From a checkpoint of a small mixture-of-experts model trained on Wikipedia: 2 picks a token.
Below are experts of layer 3 (counted from 0) of a mixture-of-experts language model. Rows are named gate (a neuron's input weights, with its number), up (a neuron's input weights, with its number) and show model dimensions 0-159. Each number is 128 + 32 x the weight over its row's rms, rounded and kept within 0 to 255. Numbers have three digits each.
Before each expert's rows: a language model's description of what the expert responds to; "gets" lists some tokens that make up at least twice as much of what it gets as of all text. This comes from a sample of Wikipedia text that the model never trained on. Tokens count by the router's weight.

# expert 44
What it handles: Nouns for creative works and periods after determiners in music, film and sports text, such as album, film, season, year, game.
gets: " album", " film", " season", " year", " game", " series"
gate0:120129126091106127122126116179128135123127131114231116094127169167081120140121087149149114191109134127131088115105188055120095213168148136191126101131160118103136122068187134193117177156154123141149146144120108112135156220134119132122122145059067109134172121028163157121137154125128072116128113113132128119099128153166149151116129114148151155109182159133128094159175072141084160150132118134115126132145122099131133114151116123105103095081118133112104139190172142119117129130253137
up0:156146122181170127125166165100133122133155124142060193140110054112168135117143255125112141031134118136141140129142139169147163058145119128090141137080112123145130155187096114099176130090133126128144130132129159148103122035137193110108143138199177168115064144176139128157137086124139167119112122128128125118182136130099127104151132144119121136146071130125132193113092135100148110128077173125156148127129131146153140140133133135151125164155158138111225123103057121132136136122081121
gate1:130186084165116086167043129126125142156186105168130128122173190131059131128152139129116153121120155152145062139141093137105085090128101133129134067156116125096119141079159095128115129129067174141127155116131100140105140081087128128134108122115127120089138080073062108167153155097110125146129144097130123081137120179096119126121129105113066123171091117147087128089095123142118158129172121096143126091100117119101064163113134088127091128147176079138078081168121048001134073078131133
up1:125145069157171085129127095161155144160138070232127153129174169129053148125138069064126137154128138133120068126102121179144076123146101139130149126127131131129127074121157082126123119150087142142145128112164146156111150105049115164149127102102144095161145101088126148148130137094125100127148121127137120093188058167120117123135150137120111137199094152105146166075111127137126169125148127125114131098119113123060042127135146135137070134142200123129121097128086013102116033124128128

# expert 12
What it handles: Verb endings -ed, -ated, -ized, -ing finishing a verb stem, often before by, with or to, as in equipp-ed, react-ed, employ-ing.
gets: "ed", "ated", "ing", "ted", "ized", "ited"
gate0:126128102143132102149142091091122085103207044065125099112104129036122117120104070129102080147142158131047111129124135121127128148129082147132116175169154142138107117139134132123131107111104161157114088174121138118110117134127125107056123129138195133075119084116180127106046124138069109192142094202181088112168123115104131066102146131169106154096128135104130096067128119177081123119126091121110127129089171171095168127089131113113106112131124128155167113130055102135171082190099100
up0:126144127128132146136157236160123155178106175162135131151127125134194164140152181124139107135061069124146137168107113139120140131124170114120136129053076116116159147063101143100132129135135127132137180133116127126132135124146220166139053125150090132197135170131122180169187120108145145089133199088120147130119109184142131166128117123032156131102121095162143149156134113127194130128127159117151134114181127135138108152198185129171154138126124169132100164122216144134069136092137129
gate1:136023182138086137137074062108157105108137080157077141091146162088120121140120105130143126133117120113100166136125124079152141149139118150115101126127184129043146093155077118142139155153155089128103210118148112150154137034133144140147128119128105144071101075118151125103124122189130144090133147156104120124165163088134167077107150114157137164127124117166064092131126153130126084072124172110166082129100182105110111080116043181130132148164124111092090161176147110117103057132082124
up1:101177118114176104177129196183093163161120211130152125142120129129149099184135127109100138149183161139128135131136133132178106180146176132125215121147122141160119152071163155107127130108132136142133111144130122145107141141142120134145208104176109138146150149128120123180161127097149132250131120127120128135131097150138124199117119200102124071129159139182116137144106037086107185132107186184146146148152073123148146149150195096119122120082141100125139106129115185133126128069182121

# expert 4
What it handles: Capital-letter or abbreviation tokens starting names or codes in table cells and lists, such as U.S., V in VfB, Urbano; also as in plays as.
gets: " V", " P", " N", ".", "N", " U"
gate0:128080136098151109122164138144155145125130155153160116066165154109084108141149119136143132084141093078131143094107075127090128128122160122115062093215124140111125101127214151164134157156128137157080159128129124122127085090192124099119156128140162119131151133118175133166112117147196122133110138115110071117138177127110128097074057095080101129141122152020157129074176157112124223107168110092126105194126157074113131151132099120172090125167129090091149108127077155064139128128073138
up0:091046118105177127136171106132153139118088152147187124092177129084085090141163114180141134088138138128141118128109086172101134122184145196153104120224130144132147087108153196174127153164123128162032140139133118096131085122170122128131181084141154048136144133076122123158120116136162100130125172110106136127138128124128134107102103090105122122128122158069129119129154192125090175115170097127098113237076144059103165144163160128175098124166160119124125121123097115119166136106085145
gate1:156079121123132143126141109173117201139116063093129125118146131140097125160109134101113135156145125166202127081161116139114051159132126116180132034099122113037121105176066087137130107128095197066115141143077132165140126104100129109190150148162099088077160130157123125153043075112181143156128122089162142177120071121133143127183131107178054123155162095126129164104129135122134123091134152104142085120130129124097128113145101152139072118086123086098143121101114099084119084097076129
up1:145102099127145171127140096141138165151093122117112144130132093122112125174113125100104152154128127158160121122200109141114032172147112129174132054127105115043136077177097117187126132144113173059132124151087186191143127071161140110205130128130118108095153128169132099155091073101161140141110097098128127192113095170171132135192123116214064112142164128046115127120119134122124135123170152124119127135130134119124121120157111149129093108044129094095140154116114122095123129033100120

# expert 8
What it handles: Word-final adjective suffixes completing a stem, like -ial, -ical, -ary, -ian, -ile, as in Scientific, Equatorial, Mercantile.
gets: "ian", "ial", "ary", "ant", "ish", "i"
gate9:106064177136123118188155128070043121099161128112098143149157138063109110083156099090067135124215109098134132134139077159171164105191126124148128141137128131122041107136128126090131074087115116105123136148186109158138077154049067174117146092114133142116131118086135109169181127114111113132095106161166117126128129163141133180117134151088108132131099127132144087108173173138131109126130128125083133064128143072122092079070227099128128134093131137157098095101119119082157118147077131
up9:146147103115130154081122174174206160161115121162160129110099129165141159200114155129179127120046188188114116131123176074077102132093134140113166127117134126132213166118128146135161157141182134162144126068119146071112185109165152067138127184137115120126134123169129168087117132154153132114171162092119147129119135103129145083134130092212153129083158130110112143151100124123120156133138117159175105180141128172134150164193042176129125103145110107097150195154136142206147156123140130
gate10:129132132015185166212117116075138140122149228070085135128088115112119083132132085103094116125184080138096199138117145083108121092111070180095161100130140143084124102104101145118099126097128144147085154057064125113145135110136150131057103104077134090119140146116110128139061182138164088108116120108102132097141152130143106133072136124128123125104132087175154116133097131114094109138062129128115135115149132129105129170127100134128148051128128085128128157123218142136127093156089130
up10:123107161157105129051163118145159129147128097162143168119168122143088162113123176118138066142057199144129114107177144146149151149143114140133109173125141123180126123129145125197134170101128122075160108132189139154118105158097111113188176186134146116141125049138134140100194056128132175129179146168117113146107131126175124140227124115145130134115114141131121143128123135246129131092217125154177112125119130115179139115118169123143135161125130128129142078107037109114132159152151151

# expert 33
What it handles: Inner vowel-consonant syllables inside long or technical words, often taxonomy, such as autom-at-ically, symptom-at-ology, Bas-in.
gets: "at", "in", "ar", "is", "a", "as"
gate0:153136125110106099130121164213129080121172144101099126130166169094138116128109144096112118120092090145115110126141109100217125087117088062128097129116139162126182145135119111124144125125153080099130150129210121168131139148186097095145093083132114105174087139082068050117136147114116141114193125130164185099151137095085139136086178114082135155199079123131104199133136153120115091091177149111089088133078118156080142147184146043178136106101148126052098142117130101135130102126137121
up0:130104125141138141122162141120138198152098125143153120129126096178135099093118119186177081129161226158199139126136179184129124169152198193176164118149143116161123122127133127182110127116131063156118068166054142095124100193139128192152128134132187096162111102194138179122102122112124035147125105153116125192147138161116175131118118120125106129136107117137145058113170059134126148153076083151147121147154123117135088095127129136058122122133097127143121134104147090120125117165086160
gate1:141151121169109155131071097097085130144116117158130120131174105117108123103139121122126115105064086164107113141165119181088148130129069126123136117127130116120046091121132129133106145191146130123139102147157146129140115135084080143107115103109123202150076133094140124105152147128102129146126121162124084141170129162132077167102129043098022136147119117114132140078108230039206078109112127146118142126116101064098103199212117132087126118147122121111087072117144116093108125141072114
up1:172162115153128089145105183103127099140089114110093131154105119138137115124142108116140098150128102134146125149150192131189141124121144109178216147142125128131130050114128147135179177138117128114053127118119233105128139117128141124132122123124124138165085171124158129169103104121087121072108118146159154139139155150165095123109179101054117068124181158099154126105118097066151121179089129171100152126147128111110119181150116112118153066156115130142123162148166131119082119140042000

# expert 34
What it handles: Conjunctions and relative words opening a new clause after a comma or period, such as where, which, that, but, when; also sentence-ending periods.
gets: " that", " which", ".", " who", " where", " when"
gate1:129146148148140116179128123123117132117123141138138075118142162121054113106145120130201134098137133035138100142146000114128176072113169154113144138111154125183000101129129125103159111126106078132078112128125128137123188122125118148113119128128121137075122106125125129121104141109218115081146113133085150090140125131162131048088077101130049125122112137131123119116137113129134110152131181073094122094174134111156123162129097121112106137088161134123140104171158111121142144084083083
up1:129108115127118144102119152131137130127133088116113193131089091126195141168106124138056126155119127233131152107114255145126080163157081126144125113144087139075250160127116137141103139139139157123168139089128132124135109136127144123139141119132159125167134128148133128131172113145050127151105149124148103153118130118067123178163199160129213155150145112141130171139127143142115130089128068173157127156087126158099134101126140127147173134168106116126104146063097156138111123192195164
gate2:144119109165120233108115126091153135090124129124116079150158122130142172081127159121151135131202135137124064167155108142179193192102142122107128075141075130114142146150159128168112123137082098160123110132126122112171158190156158107065088179129129182115150148129103143126198129128129144106128148144119080071098143127173120098072141124105120142217129115098111129075105129201122162097107127134127095128198072147137138103122106199158095121141129132128119111135007154143102131131138124
up2:166116134143092187117132127098156144127106144121094098126176132140136163115108161133137127124157150121127133235134126114189183127157180109109174094131040102106163155141144165138106127161090103129106094209126103114172135175132161138106144152129128181129127168140100111108198146165139140120127187156138122035108145127159110114047141128125119143165095111117123132104121129163127178100111143194102072095209074142140135083124110148136101132125127213119133134154029151167128137151124128

# expert 43
What it handles: Past-tense main verbs after a subject in biographies and histories, such as played, released, served, was, won, and up in grew up.
gets: "==", " was", " played", " released", " won", " =="
gate1:061112140072105085080130136130133145114170128123069113132079159132124175100145137186133133124144085143090098094103085122108077156072140092114125121152101112128119133111117113117099144204100106139091091084121114125076106127134127091023137121097134140155128166072181059049114128184124135180061086114122137127124133144105115138082152184122136118114130101131196079128101122089102113115082125129130074152111145149047128105068133144078135079157076133097123148139173129141129107197114126
up1:039152106066081098098129126119127162105182173135048129137153118145123169087196186127114127133141083130084122075095121104138123125129139131126129087121089090163079131126078142051100166139086134130131084124134122109123109172143129122076138129097120123129133214128112069129116096132159162200079109071127148114167115142069129171108153151136121117118148144140146109105079088115125128128052190129146097174095153125056100127070138105116134049076108129105116140100141088098158095133117117
gate2:119110130116113149147103132164095106141139124097139128130112120128113095171153143055100172082139153125163135065115116124128112123131126145156141158146071122060051128118109073124066125122190127169113139178115109090127151114094100111139121128178058153131187063122128181091118157167068126115153106112179147187036159097107110111140140074122152125195129131103167103186135101141136146125193127084157073158131123118167116091147055128063132135140097119094095131165146141176166090102076118
up2:115141171124134122076127100104129170147166131124090132125109119128127148162081153168182110129059127150129152168160134135129164111153120110081138109121122081178172143134132142130133158192075107128120123095139109124179123132192162191082146169087162120131027184162113078154133108124198155102132149145074104130189112188176125137115117127152137138070122107130086159106125136128136063153010124151088155084159142098090174142114193127196140127129150128127141127072105142102089131122129151

# expert 2
What it handles: Prepositions after past participles or nouns, mostly in, on, at, from, during, heading place, time or manner phrases.
gets: " in", " on", " at", " from", " for", " with"
gate0:101149085130015131072060129038111108163130086121151128186074127077142086133128089153129108166100137136139132104112112117197145085128128129127126127081148127130147133131121184120132179255111129117056185130134181156127163113144138095097122106039138130097097115140117152141124140141154135156147124133114136156140136154155117131128126078162134134118130075132089222119125067114181068135135103118123118123118141175105116058098103127100146140129117152121133131127105118141109100168151124
up0:140115174118207124141198130185113143074150186134110128081206133203126171130129177094112195122147125144096110148154136146143123163121129124128135125176120136133091142119132083134099117060156125139205081133140108116125093149104123157159125150152107127194167190134165105090129105124085133105131124109137147080143104082087153117130135175083125152134136136126145094140151178137091189131109130140134140107125104113181149224143172137182038127173130044130132133132155132116146147101068152
gate1:111094132117073082111133152103149157118084128097137104154049102101121070179123070152138113128138107110016093096120129128123139145136088115123134046143127140124126125099092152121136150140082154121114172054123159122156119136125200187130128097175185139123114112120154126137125086145156126180138182177134130123119129116076144138094147111108150097120172142099181100120225113120155087116104134133103166124091110110060106101149145120166080131136125215111119123124158059155129066172178144
up1:126110123127086107117127142109132143112074118090125127156076109104132090205126089169115054112134112123040125132118143137113143156127112114132148070130122125123132132113089172123131154137103131114117186064135162130151130132125206192125129121181208137096110128103138143136079123141139128164129157176182118115122135127061139133075127104106177100129161131096161112095255144121163080122109143146122180129123101101070102107169133126128074129129138215110121125095155060142123062159177149

# expert 32
What it handles: Final pieces of common nouns, often abstract or plural, such as challen-ge, auth-ors, commer-ce, laure-ates, avail-ability.
gets: "ge", "e", "age", "ion", "ment", "er"
gate0:131122138100144078119113128082071123130149116148102108149122076130123117140092068119149127182159131141157129114116126074132107145118062095086084128142102168129130109100195136109111101106148162135108162090143151135130113143103129111126072110135096110067093077103127149110161136129117098065125060133191081035161111137155134133102137059131130000140166125145123093111134126110171118079124086139079127153069133059105055126122104089118180127140128118130137128126191130154168122113068122
up0:132123127139102164134147136136189090120108141127162143132130134167127133124134208157116127097096110110097147131182127142097146122167203140132140152119179125141127152150139153159183162146100122128140098145160115119135184111135104153097156130127159129198143195164144121144076128094127150201120224146105161200094177161113129124157149207149129219106136126130115141160110072155119132139141205134187132040145127198155162118147120167118104137129145165119126140124074130120040128154173132
gate1:116152116016123119133143117116053128105080116112059125148082152052129132174093130125148097132155114146117128073127079128125104187133112099143138115119138120124148131127123062127141091072097122074099147129091131155101132126168137100133095114133136192122169130169183134098114132171142110103126177144129099117123148138138144099142125080085085129070176104180141127129139110128076184123077140067070131124128105110064073069116116130010095121129104110129176122130132160135155123061114121
up1:131147133093176149131190128148128127128139143129125117124093127101135128139136123111153096112163130150135193116165129197170126126162133138175126116186119120084126103127147134127106116116163112209135081155149203079117116147125163124127127147055126180184096132090113127103127144074088141101175163071179010157161146127139141147163112127123153102189132145117091114083140135158125149190132134173146080109166178195122152112131170149174195093117148133126128120117113121143205067091193149

# expert 26
What it handles: Middle and final pieces of non-English place and personal names, such as Hengelo, Emirates, Ioannis, Osaka, Oriel.
gets: "en", "el", "an", "in", "il", "id"
gate0:117126143180130157093206135151117116114127115075156061125144118148155109119097098113091114146125068130111094125129157102063111147044126088132170112133153149078114126124147102142151109123142100104071169163066128131113143109146096092126138093147123129136137087102096121116156116171077147129136137154098092130128106153131103099057172097032077153134040127123120158121095092040124113089123130099118108102123106226110188125083123129118100124125085182161116125098129083079114142082070125
up0:081143084107100146113184114109130082127096064103215128087127183169091138144073074127087145144097129123141126140187098128119182131180107120112120123094131089174178086119136145161097181125118142084177099138147157138158144115124108208152145167127130086125152146129148160093184127116126114083173141134129133169127150131152093174144109134106131131167133057060084109126146126162131122146143136047179127165159128102122133168150092129126202170216162077155161155114130117078148126116089120
gate1:137093145124137196109046143158124122085113135102134170133115137174126125129130098123130121131142099127110232127103140166101143140127162178168097129100142124123129123148118147121178126115139106122041126178176118148124130119082141137083117130121187179143183141162123145118127145077083102130103137124071126070127111096096113127118136108085103034099123168079067195065127206173127146155108062192058150126131133130132123157131096194116138114085075123163120115098128137098140145088124166
up1:143169129144153125154226114122169129152148111176092087138187127129144084132092160106080136185080185149188104138153118064162123094140147130120138131148165154153164164126147092163116185163114129147213154090148149110140103153157118073196143100198080124103118109110131140135092115146179209137134132167197097146166146152130148131172146146147115183139137110125135093180153091106100135111132199108216111119126121124097122085130147104125132129126169131088128152142085095124111127164186099

# expert 6
What it handles: Word-final endings, mostly plural -s, -es, -ers, -ions, -ies, before commas or of, plus name-internal pieces like Minn-es-ota, Fran-ces-co.
gets: "es", "s", "ers", "ts", "ies", "ions"
gate0:199210151124079135088108108146125100169133122105153128103130155135163087120134125103125142127102082119100077133157158125103141098103060110051100062175154114174126036074120131144111124123107136139171126153020130115138127146123095116163163177056096099128095125132076064128159093164143116126150143103122146161092135140163177156173110095119134121130180111125153117041134063126136133104125181108122135177102100146157184110092100139101137100131139093106142099115178155107137126133114080
up0:179203124122085130199119151153129150094136104168121158156166100124098093123139094155104107122136199102130179126137105173122123136180124147139128121166136134110196132128144094147079171156131143128127108137134132137172026111123145090106071198128205132142115079068155139075114123106089191090097109137127139082123073131163133144094106102128093137117126089106150143105142121094169110129112128118126194126082126118129061109108121227132066110128094097133121159083195101126151166134090146
gate1:105136101061144101124144123154149066177150137076133125129124115140111135131138073116087130068148068168125123105063128132120174131130144194126116109099091161102087090121088110133111070145134112152117121158132142089132103136162124154096170121157047182131123101163179105080182104073103130090137185140129111119099131126139118130127095128061099059121126118119160091156175208114128135184155060129124161162192114146107118121151082141112105129125125123169090115234191121134099094132171105
up1:128152074122154089105244100110076062156139146126153120077128119111089122127087096135115137155134085100129182121050129110123160126215076133144111166123155065156110175133089089106086130127139135097081118155199164108153135178134035124145126132158137119121145100157161147108160118076135150096132130112127126155144068142164128129159088151122129132128123110129131143131153164133130128193120081117158215133143052161114096136160103144117110129119128139114119074063183140138145128097066135

# expert 1
What it handles: Head nouns closing proper names of institutions and places, such as Assembly, States, County, District, Party, often after United or National.
gets: " State", " States", " School", " County", " League", " Party"
gate0:083130116129100146135198198115131109152124085141145143171116168142165125127107128111139165144098120102108184112148126197140144108137130117107120063126129122192125131068149129176178144050129179163128128148111177112130127195180123112113142110124130140093109160122131133124142255146132124126144248086097172123154091178072090105098132117103100130157111110094127110071136125144127077126101126116118147161149209124119120118121106133148110120103119143198118051115127102154135129102124131
up0:143142129144185109138089055135144119117113132128113078095142072123099132151181147165131119073135127185163082137128095120125095125138159154138139225081169141115132133135129128084094125205135111130131119065141095140115167083025141153129095163125186128153139128123126139139121048112131128132104063167144121126118174088208181127150130128128144128071130131146121180161127119116134177124149157112137106060128065119127131135199134128130144161192150101034147150134136137131129164169132090
gate1:131165183099179075136142110130139085112144105073122108139108105138128116095166119118154118103099080134185169178126098103147091115086091096114117119100142137080128178134098158123090075052120125086132190182135062112172132199150099126127124131129110129105125124129216144122072127082121139017103115136154106127110123117170167149152142123131091160133135123084231102053104129132090105136161117127164097124128144166120146119068078165101078157121076079120100121122114128111125160138125112
up1:118115178123116134143093101145151089058123121125067119130134125107155133120132128031136104137142075113128223181117099101125120103132129127079156129136191106079128206124072150060150139084121072132135144173142120115151136173160113128174175109164144124164109156141168144126125148126147131093116155146127143118122097129107122122112139057112136164122146118086186070095154107095113122136117112145151059155136191158179108079119121153067111149136098095099127125131124152116097135169255113

# expert 5
What it handles: Single capital letters beginning a name, especially after Mc, O' or a first name, as in Mc-G-owin, O'-F-arrill, Mike P-ence.
gets: " G", "C", " B", " C", " H", " R"
gate0:126201126143172075104135127112077112092147087127137142141134146137173120124130130109120160097154126118136060098111103126097136128042129101203073089148166149230118138135160127116075126154127126132125114117094094105162132134201112090201179111102106128112142089121040029128168150128132196144134095129155133082128128103194137125169126134110161115143098138141106147131101136093128126104144126137134106064117132085096169130124205128167084122133072163147129086175131161127133166149092123
up0:122213139143160113098148127118088108111184104130147137111147155136182126127127107123110192104154128119155058122127087128095146127086132092211069058157193142201113139135158136123096126153121129145125126126137108113167129141158119121196182093130100110115132087121044068128166140128133185145132089132152129097123116102215128136183107144127144119133079120135126142128115135080117124121183134131142090060121134088110200156123208133182086127129094165152133096187109155131128191156095127
gate1:126116126177093125137076173136132135126119162128128122056086129188132157113089119137154077060119072137125115081087151155103135134088121103112201126118224105131114117154085105119070085131058116096142120137130043102099076143131149099123095138115150145125101133101129078153162067120146154142060206129157116139145111121128151130127148121125125153074111106126137124132150102185172131134140133136125132111149077171194038132096130097119102055129123133138134177132132149224085125129136130
up1:124101142173117147137104168128147159124109172127109126079095131206131164121081121155156101080125096127140107076076145177104128127110119113122228128124239089146116121174104111131091104127057128120141120138143037123098072138167179117117106132114136144129107147107138118157165057122156151147073192135163112142157104117143158138127148124136137149063123099128150147130138108179185142154136141128161132115153099180193053140101132104133112055125103128141181171148139181195105127127138132

# expert 63
What it handles: Field-ending colons in infoboxes and taxonomy lists, plus table pipes and list dashes, such as Family:, Country:, |.
gets: ":", " |", ";", "):", " –", " -"
gate0:153164136111105150175140126112084102132153064040139096124096152127212154123136141136116083127108128172135105123084084169134131127155155138158104091112114096128134145076154128124146104125117131114122111123154130089136075133132120105108091122106010124169126128129150073138119104109108184135129124131225137164156125085121051131175075154145126117123114121082060084160144147165085098104172090143046129188170095147144123155125084128126164095069072137126162124139097136127068127131101086
up0:107120131168146109075131157131184126118130155165103176131145112134062098137156141102136174134136077095133152144187131124116125122146083109091162230128122180127122111159082114156117150109139133140152172131103129196121161131127140138130159142139184160132163106139126186132138198140129097108131126131027112109134119172148194160057202103117108141141132140178136167123107091091142138147125164114196128093069151096121158096134166119137096173173156107148136145107141099096198057133197170
gate1:180094072080155040183176104157127117107168184141128119070136112128137124120127183138124111118115109090136122119139104138089145135086150101120157123098122128104070128132130110139053125168129140115119153130138128130149121105131135139088058132138070106103161134102190161096155116189187080100149121167131120089061074149131101063113123114121106125111067132084122093078127127120142079140080130122125112188109113132134141095197136069129217099094118108135123126078199084132109133194098099
up1:119127053075188045135146125177127145146148166140072121117148100136105127137129132135138109133107113051091131130127105192081190095072160096157129131152133210105130108107128108115098133106166130123123128181152190129114122113122146110121066131128125124138151135121113206068147197195174120124136164136103125077148129167127129047118111100128059100092110113071128101129099126148149106145134189112160118129137110130146193133202176119124197097091127154130164129122118088096122071129126125

# expert 23
What it handles: Middle syllable pieces of words and names after a short opening piece, such as Sh-ark, Mo-ham-mad, El-ham, Em-per-or.
gets: "er", "ay", "ham", "an", "am", "ry"
gate0:127125144113112217127107141114131144131086165134155113108130003142161139130166164128131096190129128134128130149147159115128124112113082173146063108107109131105130163090112083118128086122167129103135154108171119169095145134128142147131039139214133084202144136095129176138116127143113106136129128117087131170106108095086126117158088028121111044091124160099122106133075105119152136149174103131176121123118175122115070125154090143109103128134168126128050121142083152106176130147103059
up0:119125120153147088130134146160144072111185127131111150155218198117084132135096120129127141135129126122128129109098102133124130121201192120136146119157156120221136127151128159131137219135106140197132113149131169102129108137112107119122212113094147155055129119127154106122158126106158142100131126116167106127142129139179157167101189250161150175160156091151118157105185127185129145121110141153091126143116114135163179161113177124164155128125094124128205155105155111144100128098199173
gate1:109125051071119134092104158167099056110152146105115107128143070124123173125139149105113122131141120067117169126110131143112100067153085052142134133152154178160087184101120146083097128082090135136125127143130122115156129121131131156026101121149124157088119175151108162170130103082129144101135107134033082210086143072165158071169149105134179114086111170168115116084128091126128151118119127129131125147125114107154151164114147060091148130136212090099165098147116140127102130093096091
up1:184128189202167098157137093128175189165117088172181129141127189149140082135106130190142132140130162193142095128130111123136131225122171174128127115126122063117220083131140117168156164153159125115129127118154129147130128124128106092205133134129129090177147098094166067091128189144118126160102171128209149103157121176109122143075134148102068128150163119076143149183128173135128148146142138143121138116118158164116105086156134197159123126122107161143111159106165120130157122138162174